Weights of a small mixture-of-experts language model, trained from scratch on English Wikipedia.
Size: 11 layers, width 128, 10.3M parameters.
Experts: 64 experts in each of 11 layers, 32 SwiGLU neurons an expert, 6 picks a token, a softmax router.
Training: a variant of Muon for the experts, 412M tokens.
Below are experts of layer 7 (counted from 0) of a mixture-of-experts language model. Rows are named gate (a neuron's input weights, with its number), up (a neuron's input weights, with its number), down (a neuron's output weights, with its number) and show model dimensions 0-127. Each number is 128 + 32 x the weight over its row's rms, rounded and kept within 0 to 255. Numbers have three digits each.
Before each expert's rows: a language model's description of what the expert responds to. This comes from a sample of Wikipedia text that the model never trained on.

# expert 49
Description: Music album vocabulary. Word pieces in album and music articles, especially section headings like Tr'ack' listing and Ch'art's, plus album, music, featuring.
gate1:106121142130120166171164119091083160125152193178167204145138145173136073116106102120096187146111121120109140164127149116156153085183092119121131114132158121129152113056135131100130144112118107118168133129116165175142129080066102120123107092185125088111118124162122097090089120077120143174091159136179139064172119123115138126155145161060146110089111074071062086115131043156122122140066
up1:102095090099134138099104178117096154152146084081098160069133067148094153179124089130068104173143088165087104076168118142153130152124139142156141173113124077113160107127133174131059107060150141132139147082164143080134164114137142171078187133119133108087151159188137135102156106096082133130078102124135100172175122127102115187148145181115105192155137145107112176158168171100138142142070
down1:129111114189127133130157169122123086167160175122105178089052092146071125119176116123165144109082139148167109140142095173169101136108138126157104132101127110186135133061158083179065125070111151115131135157134108145107120124102150142138091143123099100187135080093082116128111103137102156052099105106133131072094094086163134143080128075121100085144110019111118145117138149127079082134090
gate2:054101191139124101131099142116129087095147098140153144182171087134135055088109114157188161133156129167075101119181142127120182099096156090174110076166183154136124128154090143148186140138168107083165144135126182155162133111128059116105188088126125113172080088111158156138113104116114084180116116140168211118110130142133148093202185110135110091143117158116098121130130134120103119104104
up2:147128170128170075133159117069133126116194086122092120071140104129128127107133178144143144129150147150067161067170155136112145108132170123180087104111124118115097151176164092153147167104120156109173146136109201105118083111096113115101153131153132142150069084116108137062130176173115049148111140100133145120196108136126174139132111139117064165083076212134109106159120113160076099172095
down2:140120092137142134100103159151124116156126148121169094118075107156108089204133072202134100088123138179114132086119039103132074149118093158164172106106185137090123166186170113118179137151126089164125116105204110113115155132206106191128137104149170139100146138129109157102150151104175145120103173124165110124101165159131099162126094135155080106153155070118102090145123156162156162111192
gate3:154128148131176135202158098076157124113119119189106098106156129089140102098126130198097181070147102126041178150122171084143159153201126120134104114151160101179145113123081059131148171077160161139156153162131153099120136125116137155105175071155094143136085115120138107131156127096151057140147126088100175127195127103138165101162094100137149144121142182178112140128182114137081117121103
up3:102125128125123152108106065110130151061119154181130172146162051172079140093135082149063103133122118168118175117131136124104177114136161127138162099172170169106155112150126140131213156151130153148166159133171171115169183117138123118116141149152154099122165165163105170158121135113150079118080123169092054099160124090053156087134125113128173135128138104177095096154158080191074129111137
down3:138077105191144149145084136175152136158136078133089109101105082125147150139151129100158045131132115163145149135054146139199104165162124136167107147091110102160170156109142140145092033149088162178127088168122098138085117167125109132121107130152107137111161156148107067132104081132109057121141149175074084104100109160165134088132144135138187112149096081078161098080092112121077120105123
gate4:178096146090126141138158105075110131155150160082101081151091164113106134148083121142161113255130133088102070164115123165131095086154118138110099107165105159132127137101109078061096136139081103081093195135108145125173129083095208143123137153126102147164141146148160126091156157108067111113104128148123123154097113141098193132143121090141100112139136137146050140167173135162158176130113
up4:129103094162082201164095146084149154087134089115107135105093147141170156156125104155181139155139154121112114080092139143155122163096084167135064067140095153129103139157166069154158145114164119074153197121078129069131146122131206155101151078088115107119122129127146132089188171100127144132125105153198136115116103133116151134170046138184130179124122140122141077139172130176081099147129
down4:118205173094107152108131121141157150112095116110140091140126096141078150183141158141141152156123141119139104116101208107143104107126077143091142113176092114163062139166154120147133138123151098051065087151128114150105100126169047167167121096133150151131175107119163107116107130135111122210087109133174173146139151070084172092162068142165137093113064120118118177178130155070116138153133
gate5:126165116085159152113098087140073148146172146162096112122162107126120115126107144105154086076150163190148158105123106091132158176188150153122169108157094057085157141132106136084082107072133149137079079173145172144087172135088150175072072080078112104052155061124152099137146127110108129109112160125148123142173160120100089131116191096121089124138192149172101117156139098126145087119135
up5:166143121130130130164170127147149123139127118139103113070085128105136147170127185130140098115103055154062052076124135125124147093095158153134168143185120158183100101150154120149181168202150145113148121121087115126126115115149099117105153133061108123095106127180144117071148110113136078156145139077135174194167135205181141136123053160143121126096134154123098105162147074127114120043125
down5:112118100161149134139114124121184106197132110107189147184136119196131107115111168114115139105158129111112124100118100152152101119208114189074143121171111130094060116117131117104088160163084173158123067141148092133106145111176123158137123120140154113138141094050147139136077122134058175131153101163176175125128125211102156120156150032100109139145121149098087170120089130120129088171153

# expert 39
Description: Punctuation in tables and foreign names. Commas, parentheses, pipes and line breaks in sports tables and lists, plus accented letters and endings of Slavic, Chinese or Thai names.
gate5:116171140114117195173116132160126097144131138095103113157125135097096146074082158135125160122127117093125104116158074134142116142117084060116092113112113121143112162110090095133089140102087116134132109156158055099104167210117112162123098083078197176185095142213131124133176091086158112133153141135095148144081134095165135060163145147180130135193153174137179084125130072145099159138141
up5:088149136103120135098115148221176120139150131157136090102139112132134198089172188103121113157080121163189140132116141121086140164167147124166174158112170199167124163185058148090112138177193110105062112145167100117148133141128172117132180141056133128080106145092151115126142113092106141101117094086153064113150120068130094093144132113108105111132117147112164138070148142125141073096117
down5:157120143141193083138073120108093213108124090139184136102128108112166088136133128171133144145130117199096181098131102079138132150060103113130135091158094129150111081108140098178179113126168109120185090206120119098118132154135194111153144138215085137124113110079118152173107122182122168119145098191179129088102122103162166119120125132079153129138120138180089157158149146163143094144112
gate6:209134121111142119120127132109166078125168134132122053104134101081117157102159164128134187165094103112173158159167105108146115123051115162120146101179162122135115133098135115137135152111159065116060109150176138094149159144118167085104099109136095118103041080062155060163137127122168118089106155089102189128129162143163119104152097143134058123120130201151152131116112098131151136065142
up6:162128163191198120129118074174151128161087133203134087080127090084125126090149162144133106066114082112083077099130101160128116080174159097164121119151083139068118146118114157150101148109133134114104150098147106107124093157135146114076133110135177126125125122146115125069147177118115123145124137080168146161155081150149109059057138103125173104192137139120159055135184150115108107205127
down6:113184126132118083196116126051110173132118117109160115053110153071148141108162134170168129125153128116175097152177128147125085087139139137123163102159119073171172087072172068129094218131139095135179126169152138117080091137130201106139133135170069109147095128083117106094113143129136087091141169145115111151157119213155126122118107160131129154125167159134137190121122135078140127134099
gate7:148080120150136123129071117152068105115104148152103165097154194151139125182119155124121147102141094132133126164079183119146111084119156118129213076133122109067143130169103108141133129131132142150122120079104148118125154150095121129105131133040156098115167136085085171098140099076096045116082161152136131135078136099156115117149078154141122177154084093079046122067171158103099087093153
up7:072116142098150104085170158096094111097133090175176089056142157122143149180161099122096157086104114167181155084127096105098098197130102174097145108141126108132137097101136120151121127110136160189104159082124112187135190182111148093118146084103114144100164149121189161155131120107097072154077131105147113139116149130115162014133103082146153171195161105142156115160132132109111125130132
down7:144120069202099136107135122121135112172085125134072125111096161146143158139124111078152114071094122153119070134099161168147107153067080094109118109097111190099133164166151116106167113092151110166105113092111094102104164149087132085144152101124134151112172149121130112139185145149117114207113166122123118135161111112066115134161118142160127137140062083098095032120174110131119166037075
gate8:147114113093097092084128113116176076125144155121103069095116091112151082190147076103134168125129119076161124076099117138120110189142139112098113101132069123115135115128129175171106123149135144107077045119111149084093181114136110154172125148218124099133146131067153139129115118174109143162139135150094168123165123120065141103065155144142095228101127111154175128169171066123118129108118
up8:152153153153124118174109161210140131174107126121140122107115109133121185155133099196172110178127144062145071104114173117122144111125095156127181165103170072101113161162126103143104139139119124165100121146181087152136106120142088108137104085091187149161151129131176122131160057087065207081185113144192138077161101053076085123106152127135117130155134119144135112177119151144126096129138
down8:114139101105061185126128162140119126143128120186134150174139173193108110102098126086125123150113127048151086102145150144097141149148138087075105164080156136134134148135099145110076176103099124144079081053105145151103165166081010172157141094079146111173101143138114138077112120127068148108140137188120082140165130123127150146140117110143091142083093103165148122147113122095101129069097
gate9:091158091152107160102217073132130082123136132113148104137102120116141169110119168079064164116075191158128121089097134120112108092128090101138132142158122157150144139144081075102125096074154071119120124102125117103108135114122144138140094139114113162151148143110149121130133177050157143179076217126198111154202165093132158117078101206169125112136132112179109109133112165151117166079127
up9:140111124140113125098118107174195128116064134158122132146128137128062108138133166176177160110148135109144145136094121128102111150126110131149136108183183143160159098128122149141158085145140135146100093109119120145070135112223165140125175156100130195125139157077100135147110099045195147138111178030169108111194162093100135141146138202129126125167115093092122145084137181178155162110146
down9:139087106108157129140138144185181100130087106131185104163145117156103147074091147141090182109159168143103183057121077151099175109188109090127164160105142155116095119146121154120165113118111142101110159178147132155162112155163073097143097146119107087171037086140083103137081123137092179109092108134090166156117151083169121149141127203148085164067119162141115082130160097152152143158127

# expert 23
Description: Second word pieces. Second piece of a word split after one or two letters, often in running prose, such as ac in teaches, f in comfortable, if in manifested.
gate0:049114176173106141098117114141113121166168150144123076194140135134127135108091151132147110108137131142090099103130135130126122145228154179163065176128119113122109088095056047130112158113103155108107101107168148081093103122079118160110025158167101155159131161137099125114141089112135085121160192157118090099124105120127116079128135091076120158177137133129116085109163136162083089131150
up0:092073142133174156113191122097088136180182158125139102127123085166084172097108151134140127117153167128145082152055135154142098166164085142114097104156091175217078127090138139148081140143099103078140135098115193131119151150153072109182106152125131152192098133162101122093102070141141161122152140176142109106078137096125118122110131107132205072152149090101081112151165171149157141156135
down0:128118170142129189122135093123125178126153138114110134081180112158153120087101113081121105083109172101145062126130145080154111097131137114180117139092130217110070113138129127166126095101073101148117093130129161144140124156097161138162124186105092123125207102091213176109127138127116075181039165164148127145128119107213151105148112115078143108136109125179095096157141149115112170129097
gate1:134097146133140160138123132130120080132092120110034126127129074108139131133118105158158105202121139122207144153158112122122133084073149116141050118088130147106154130098137146133053148092083160088121234115135134114150144154174119104201109188107134113086138142165095122145220156186118147116169127160145133129141167100113120138131108162089127159133102123097096078173173174130112138122160
up1:119130110059097153160173131121096086159152153119105109056157081144143135166100173139084134208157150148157174126199109098163129097131113101091106158145154130137076141106105093179082097113137110062137167191105127139101088180163156141192145071116140091111210094131079166155150094154108128124111107106140070132106124110148132086158126123151166144162153086132106097134134134192132088138129
down1:209145139087082166110140132141171063133108188151074128128218074120155176148131152126150124160126189146101165110174204101153148132135103131099171120093152078140086111138111150078116139129154148068083135169151105121095194107134132198117132059174153146101128139129134139156123108122074130118132089136129148156132153123119173107142108164069100135161111109103088118148077109118165133120067
gate2:087170085185156132175134109102090133050135149157153120072137180105133177154134124141191161115107133137088146161158150153121105082177089109131116139109115177097125132166106132135144138146157151125166130124138166167074129105095100136138089101171153093123097152108125225108171071125119100127130108143083157086106100115141143100193173063217077142137091112099134143098141097079118082160119
up2:130101081146083129139049140159175143091159158119127117113075101099096130125169118119128122131161144156152097149104108099127147193107125130152155181079148074171121131118133072115140155084106125122101137192136111112127125100126121091152145169086137182103170183139101049155074216113204148136165151134090124196132098132097095136141196120114109187106146100147107160101087088147142123131171
down2:081193189140121109104127077051074094094082145141135149170140141131153145081110186144124106127096140169141144129120120115143122148124162146143132117160142096169160094151203098090184124144131175187155124093147156085111130124135100157161205100084125147079103109102121114074091145150164167156148072131167125139127099116185110095103127092048141120181161148168083132095100105149084119109098
gate3:097113157081112085105124166125151079083132136093140147093066150116092144139127117165160182116082128148186127204146071158146116033108119161153103108115141145110096160130152106116125113137157178183131118110184125122168096129041130123105125105191110134154099104155116091090126152125070179125196092120122125102099078136103092066159138067109131124144174107072115160115127119154154090131147
up3:214114185154121137129141116164115117226099131107116076115173130178134118141126145135130116170165087114096175160122136126115141114148097111132117123117149109133106099171100151131134117120093048082081177135105170123121136138181134058155197167066124125054156092202162162150114079122117128114126171122153106157175141144158092190090159119137140138122115185173099096113113139087115108133091
down3:103198114149120162093124106181176132145146136124111174115091132124117104155160097151191074092103117138209194146104128136133116152098141127163128122162118082181172141147113110085204086142184124124137094115168134133115141166120158141186083120115122122077136143082143155111113186152166147096096124111130106045134113156125139112128140062125172146230189088158105137148124143146160134141095
gate4:100136118068116202118142129125161119184164140153122154149135149092144094141189148138154076102132099097140139104094087116091122137124099146135152123167142105175147089109130114137129159092108070220109116155158142170072131103077091161179144141165134159063150125068229115139135143175085187138151128124131132082157105059089103098118081099123150093164123129142097157116122086141124075114157
up4:166142128081101177109162087122105128125168126107116095126140152099121088101072139147097085100104133118112113143124097140153110161081142111134170118163205171125118048095163123154107159142203171163115160161136119132051086108117084112101088061146120110104125080134143059129086156164112113153125105164087171078074162180191149076123104134165164090110117123124151147092124067131139141164142
down4:130104118094146120124124125090166161081208122126110078194160107137102122107158159143107110141188118118106136139127084132114136130203171108128132146120168056196177183155082081099121063111093081133136135147161099108137117093142134084123084093166130041122091149134102133131105133124097097122165135112116179145155088153143111138106146036099178183144095114099102116149136131091194133135109

# expert 11
Description: Apostrophes and mid-word pieces. Apostrophes in contractions like can't and isn't, dashes in scores like 4–0, and inner word pieces such as row in narrowly.
gate1:126102066138131112110126168141122056106147089131102119101116081126101159115122165089222128112155075124151155057120093117058114143112029109150146140111122166116092119062114104129130130113167054078158143109120133119078121117086138106109115155090148112123147151123179153195118150111157159185131183176150115153131162071150104096101141113171143132147103179134123122162173147138091086094116
up1:088088158135082094112124158132099137135092126105100108077169100079076100170080162103139134165112131078096166165095139120140157178102148129114123080132197144094117132139151113132101090127112129126077141061177140157135133077153109154084095144174139167078165193125118084171095174194140095099115121098151097152148147161138098136146128148109080148099066142119135147131117088150069079085208
down1:144123107152111073084117091091095093125118163090137129091074189070159091113140190146096096161118120163190165084107160163084173127153119174187139149154162163093132118155175122067115129143154080151068107079163082121117147125072122129120075087100111127152117146173103164161108132139085171084146125105112103077164177163193130134116121151129170096129129076137128119078140155094157102105124
gate2:088136092130088139164073095130094140151141155186118138081103098130142140188096137119112114128127174193084156110110138114087140135124104133147143145108160160167109154089173130135150077131142125118096169134095098134097122127187090194128123133112041140124142136083191123162124125104155099157060141091130087161145139140117124130169069190180134162150078174053044124137101075151131108162150
up2:124131163194120099148125176150168098093114112149102132084147119125145136117167104167140136113125132080108104150124123110182122150125140135116129148197075121100080137200165115085162096095113114101091116182137144094110104118133105127157121176118116151126162149109093138197117146234180164127103164121098108146088159203187095047225144087126100149136095096142122145118123140102176117134130
down2:122134117156111125136176134110090119106122146177099146082142089164086128138180159126135122063100167178112121123097153092113121081168145098131124124124179053111150097099105167173107197047114165163107123141159128059088131176141159149146154107113122120207124153169142158126160134174127067148067131179127126098145117145143126097176145147153156142111071135131052092107157169109179169112107
gate3:120075136169144171090038130146135085120181143145114132148105069150094156188092137123159163196174116148126166111133110134150149182138109136167111054144145127150067105116094149136105166166153123093160104099173127167090101125099171118143141080129124112129129138202103103162150078084120116141082145151072161132186152080149120168115160125103150120166178174121154177142174155134096132181146
up3:082168086166072100121157115120130164125129124116063107115112098086199102081098169122092059130092100097078059158165139137104126169130111138121134107145125177099094147147183167166136128157088130133134141043121129077079152132170118123122116142170074083151147072142142166084122096099131130137189150133098146169089116165089160144169079133108174148146116090176128121075108132116162154104088
down3:129147172133183117106153107158149117127111160140066134099130129144148183164170185111175179145131091075095115121114130149124142145082075087080098110113104076137149134111144153137142085167124069134127191114144144105149161130059129098077078151085084078136168119090101148117083091131105134193135041141111131105120117086089160142122147170103130126160122128060141140076151104172129078181092
gate4:172137146141159164097056155134148174138102114116117070164179161037205107161104141106094151133118088081129106085097106119146119121130146151072138118149216143095166091094163208154091119167136099102140166093084135130092172125132128132134162123131150115115118064088115109168066140130127115140174135115143116227120097128087136201105164106096123114121118147121106115155130115112140128115107
up4:169103097102136097115161066088134060113189106133118113085084077137054076103081125095138099094145130169128191126101111114080116139134149113168118178102108148094095094157126143080096121097112187122086058155150085129129131183136109139155125147163122169141164137151120161113156133106111076183082073128132129065103196103143072117113120171176162141122167114151159113118132123139092144117075
down4:120145128135100128115107187136115140139160067098116159164185126085146116130103132124169161150091065125114101081118120130139175131166144131123168157159145155124150182162159196158147101112152103150129161075117112193135104093128156096150168144161153142074136086057078064112053122129166151088197107153129121173121117121122134122194142092099140137128152185111104148114189070185123149169166
gate5:116118149155125114157059139116121153139134130086142098110162118091148105125088093089094107103169212108081127108184117122126143130080136144164123142144081121180162150130173157137150160118093143060128177136127137130189148052118065176105129094113115158134196144150106122110114119129061143174135078115168120097128088113164081090157067158122161122118059077128069112146107112160180154154093
up5:125077123178124131144116120082095132109107095170129156136127171170134146160135129147142149135112146131144099051121102139165161166137138042132158147205124116141120104132129091133143111114147137112157169095107131120090144214086094142090116102133142072147147111063149071136185187103082148102167068169122121103085130143109088110155073137104127148206160094102113145149168116147055077088093
down5:135158152140167148075149096103084132097122162122133063121141161145131133163106084119113149124109171147131144160155145187144153080184095095118126109178161082118098118114140134166119136088097182157158134141131144128118130116127157099187160127136139134069114103094091077110178131160113153135100255152140162123086113075155096081051105096105118138160076140106075173118150167106205136128129

# expert 45
Description: Inner syllables and digits. Middle pieces of words split after an opening consonant cluster, such as im in stimulation and l in deployed, plus digits inside numbers.
gate1:114127103109125173126157099170165104186197066117130135142201137062142150185052138125115117141118144111146105147071117142181130102133144077122161099112086165165141142092131116141153153210155129085145148119171148096153107180140154147121094109144139113105125116116173115094131126097076142160116119091107139157199216087127111129136123048098164155140100127066147143085103135156105091129161
up1:149079122123142099136169075089101187153125101105184078168139114120117153177046104116149103097121152067128152081107102100150102139131144163142137074132118077140085157143173110145120058128151151055140095091094142085131129120153145150126099152056104086088160186106128106178083144120141121109137172119101157182151163109164127171141095154094142141109091102081100198123140091104111154172156
down1:137128152152114150109142121126035132097115137058159116079170099103104065147168170149104139132108151137174149104155116077106144121165173185188061142101094116160138147131134083107139120102117123134154125175158132110114099095120101153112130113119121173158118134122153093141159073132172105169075102042146093171155109178147126160102139155183204161093107079170164172137137093098170143147095
gate2:165113155094163100167127131097113152168142107076146164129135221088130124148176120083129122137172110077120114090189109083104122131093152133106168093163130111095112116062097118198102150135136115162152125042091132093109164120117132177073072103167129156176173161090171133164054115166109152099144154136148111140169117133143113136082077125117111158163154107150086169071169136099147130145142
up2:158138134115133130164055142108162091136187152105135126105166176129101127110160191105157113084130168079109107139122130142153097118083109132114164084144135103198139083130113108045088153076147148136149192124185112129087125099150151117100129106095133143149199153112178079138137138173136134067189139124152102118162108052115123113155125083122085155173157133091189159128147121098125047142113
down2:137141093180140099169129099083178109101172141082133099154056189101094106130087124125187166151123120136121161163177185155092179091116140100149127109112149154146136140156129154179094114101142065091106149108137127177135164164144156092152171153103202120106121159134174143160178162141126158123138113119147141127124110059196164172105171118135124114128232155144163166107159146156162104100142
gate3:095141101153025122092084113125184126141118126167158151102145114102131130150149170102174111128140107160131109047135114139137179184152084108104141149117069104091189127141133110113144145072091170156099082144150180158161164063130165166116052084162091118145185116150161129159152096087106112096152150097172123119112072110124095135109104117094145075167083126085152101146096164148149128162120
up3:184136138115143117113156157171149183118168152156127076124164139077163104132124176155181064146121119082115050187062145127139126173118157114087128079126144136150148142148146096112171144116077176102143101112157096107151137147125092148123190154177121183064082142170091105154145141144096094154134152156088164185135066090097111120153139139131096129091138084127117147111084196098083104084119
down3:071098147079036107170118120088151167118175094096162141096130080132142098145155110152119101129157141086078106193113128110161039156145077175171118154127151174110134099147032090147178176110099088132131118195073121150115167169127132100145106129146123145112143140118110111144159143122081151119104183151071125138130128098124124110125113139122097187196148174123129121120159182109143117135094
gate4:079135144174096155103171161079154105160103101120163108128141153050178133077122149148059133088182134141112098060176121094122149106123151079152126073112105125187119082080149158129121121104078199150108104129142158138132138150091040123095122119160106102151097165170161103115103133141094094161119097129113102123124098138159107130072070153107146136091061173138177152092111137185133156131108
up4:094178184088118157093065106115085125130053131160114088190154137134091096116121150128121139172171100151125120105126185134072119101147121130124136151135105129119136145120131146147089103135103135097091157124124076094118131142204093150081097108181183143169156175146136128130119096105162129222095114141118105115226118170103089088103133194083116167171119092141117092142139090162165142146175
down4:118126121123104097104123147103120137107178115137165114255134128102137130189103176146092106167129165151096132131099116193118157052156086141089164110108154143184098173125212152123088126146108121090083078094165121105157129099124135111085074095147104134133065135113167141152095087099127120157126077137138123114151136176153103087144128142142106172188099083089130115108124108065163156112100
gate5:150124153097136093139138186077096085188151133144151116139133147110139148141096188093099235145114106094128118110152134122100126126122108164148109168141135210098135155067126138118127050147145144174188151135115152092144138148137167180123143127192116040152148152144121078154172129065106122136164131158124174121186166141152126066147136169135125142134197176141141137156121175098102129117156
up5:147145099148088132185097155146139155128091087074162137143203090097156135179150107136143049156124116094190096169137138137196150151123166104118181132131068108102111132160154086148127164139091124047136101075109145113137103088213132120099134106140056156110124102154109137128183085123132131054169084159150134098127153168143182148119106115122139140164096093154154141151081120108094103142132
down5:128112144063160159092138067068147132133081151173093147119097136080105132106106115170165133102070121127096117100151179158167105144158148125116122152119126118225103066094147134123117139158100059132136135098135162132110133085137137167139090215131139109154115181159189085123148103136122101192136082034136097129123128108162138128166124133172106124169158065129131103112126119145150085065111

# expert 30
Description: Inner letters of names. Single letters or short pieces inside words and foreign names, as in Achie-v-ements, Azerb-ai-jani, V-l-adimir, num-b-ers, Córdob-a.
gate1:132132093144125147148156171065171129156124165118096182072088136192149106134148116148105099174191137065138124136163124119087137110072103105110100135108082147129145145164138100115179139121053087125119124085138199146067078148100175125090076120169090119113103071135170129130124164101095165084129095160125063060159121137102137087106099137147072114182132129112100118103122151163117123109185
up1:104128086120143133068121116138120105162175121137120098116114122115098108174149145105133143145136129121154065143109192119176107148151083132104148128115077101158144109118174172128161100150079116122193150113119053151148175107075089132098173113082147139161112220136156206139113082168090084119085103139103100087096206118124091117143172077188133073084109100092114123147107126085164145120129
down1:083164142114123090105069145135089149122141123163143129083147152081125188110095095155176103126082124185118121128141153143144158096151134159156137110180141120060152067156178121168148128142109209079120174118114132056174132128157142135184175150145089096125097118133161153134049123174146136125143051121098116122139119082176087150094165169168124084173120081106135163150145157156112074125144
gate2:124063092095178137171140098143109135183099119153065145123115188110115141081140122139133081114172173154148096109081166184106108183133111107135154079090114087118122102173126145159145109100092146168166168104109097145121162109157071149126110079103146164143159177095125141090189115150121148136117154163142100121198155122125130142128111129123066143137137204099154045148151108063096173120073
up2:061148121099063195149128077150121091162140118148100136085142105081124071115095120128137140154164180120149160099101101133097099126104192129116182120145143104136166134143153153154051149145085111153120099095140066108132158089106122104165127132080101088136243143211122129139132142112072114154102140157147198162159068120105119104099132141141137167151143142140163166114165135095096120169114
down2:138113117114100110105142129139106108153119150118109126115081099064151152073132113074165163182159155125129119149103128125088121125161186162132115188149190135189172130150169161109083180114155137136103147114076126087153078094109083107109101126085071097094134139179195182076187063101104085143157131150180141122194133131141093139167105129133140167091103167141138115104150105058173130119095
gate3:115098097101152125113088136126145163098068146115113133156153102108183142150123101074157134155121154129112129149114106117133160104053127129190114131126101104204109076175165136087136091147091156120051097149126089135184133172142085099097152121080170141079111097186181109169135127160104126124177123068138115174142071143131113135155170176114120124138145180157174132121134082094123177207076
up3:147127172104126122084123144153138129166166096128107124057100131076114151072109150187074171093124094079185180163132150093126094091119148142086145124099223127105178113082104095081153151087098118150132148125113104163136129083113145076132153122128106150128127122134154119104095120089154101125086148130126086113122125108200115129080151097122147073058073086091114126175151173110181057141148
down3:106108112141139138126091113113127180142088116136133105128132181112142123109152082190091139151085091141129106105171090119154129137004158138143114141141088181087134098156156139208166136159128121149137130088083168128083126132051160102153165140099148149138137168113124137071036150125196114132133123075137102155175119176172129150134132137097134118174119148105105069080114114099074115176129
gate4:114148162154176164143138098129152142149076137187142145135125106159098164090151088135178117145097143129146150126129119102129095125109178110175118123115174135124153161105128074211150066118136076190118142101136116101169098118111068163115060125205158165118111147134107106151180103180123156124235116186144143098133168150172079074084111135115143178143118110141129108103158088144106099161100
up4:100148185133099135132179097158110133158144035152091098131158050139146168188124127088152032108145159170096102097123137085124139165145154144150134139167179156119144160105162136118093098105131103143130093054116100103204180153058133166093159134072124109124148118145072143160094082127099103086151113105128106092108100093146109129131098097100126122142170090131124177164148133129145120180109
down4:131068084135155075077151189126089079107114154140113144078170124041116147108149114139094143096153122154107140117085081154131158047152146163143118101158130125072140139160128098125138100150103136123138151109122126106158135156154178156191181152131146083158102079188091112114095142123114190109086163116157106162147152127182152096149117177170134173087104120130125151133128082166144156148227
gate5:091091146094126105142127153201097169134133122167124097205135179123108170161060140089113121107134155123132074130153080068143054119143166100154168151116119100176194135106128088103152123100132122118158087150089116136173057101131093133126063090094098113124143123114122129149158114104133189146121129155228118099068140132121077101125117152111060083099132131147121136092126146160121103182109
up5:157097166117163129068097109142114119124134104098078208124058070139150102062123067144097114129173149102154170151109169131140117178194108126122173163152122107117166138110139158081129106152107127127130143120152091171109164114139153064101093126130177084126105155105129159129118090114133083164151121132080126180106122127113126093185143123157056185121164140183119090053153106164121146195154
down5:159115115157103064113095138115118181107135103116133151167110211120134127100124178127112124168180114172202112084063153165094189174155173151201122129137144149103116130158115132067105103152145091172107122077162104104160109157131109095130101143180121113140098180106093177081104154110130140164184137154146123194135121138138114155115150099132194147068177168162112128105151143160169151170116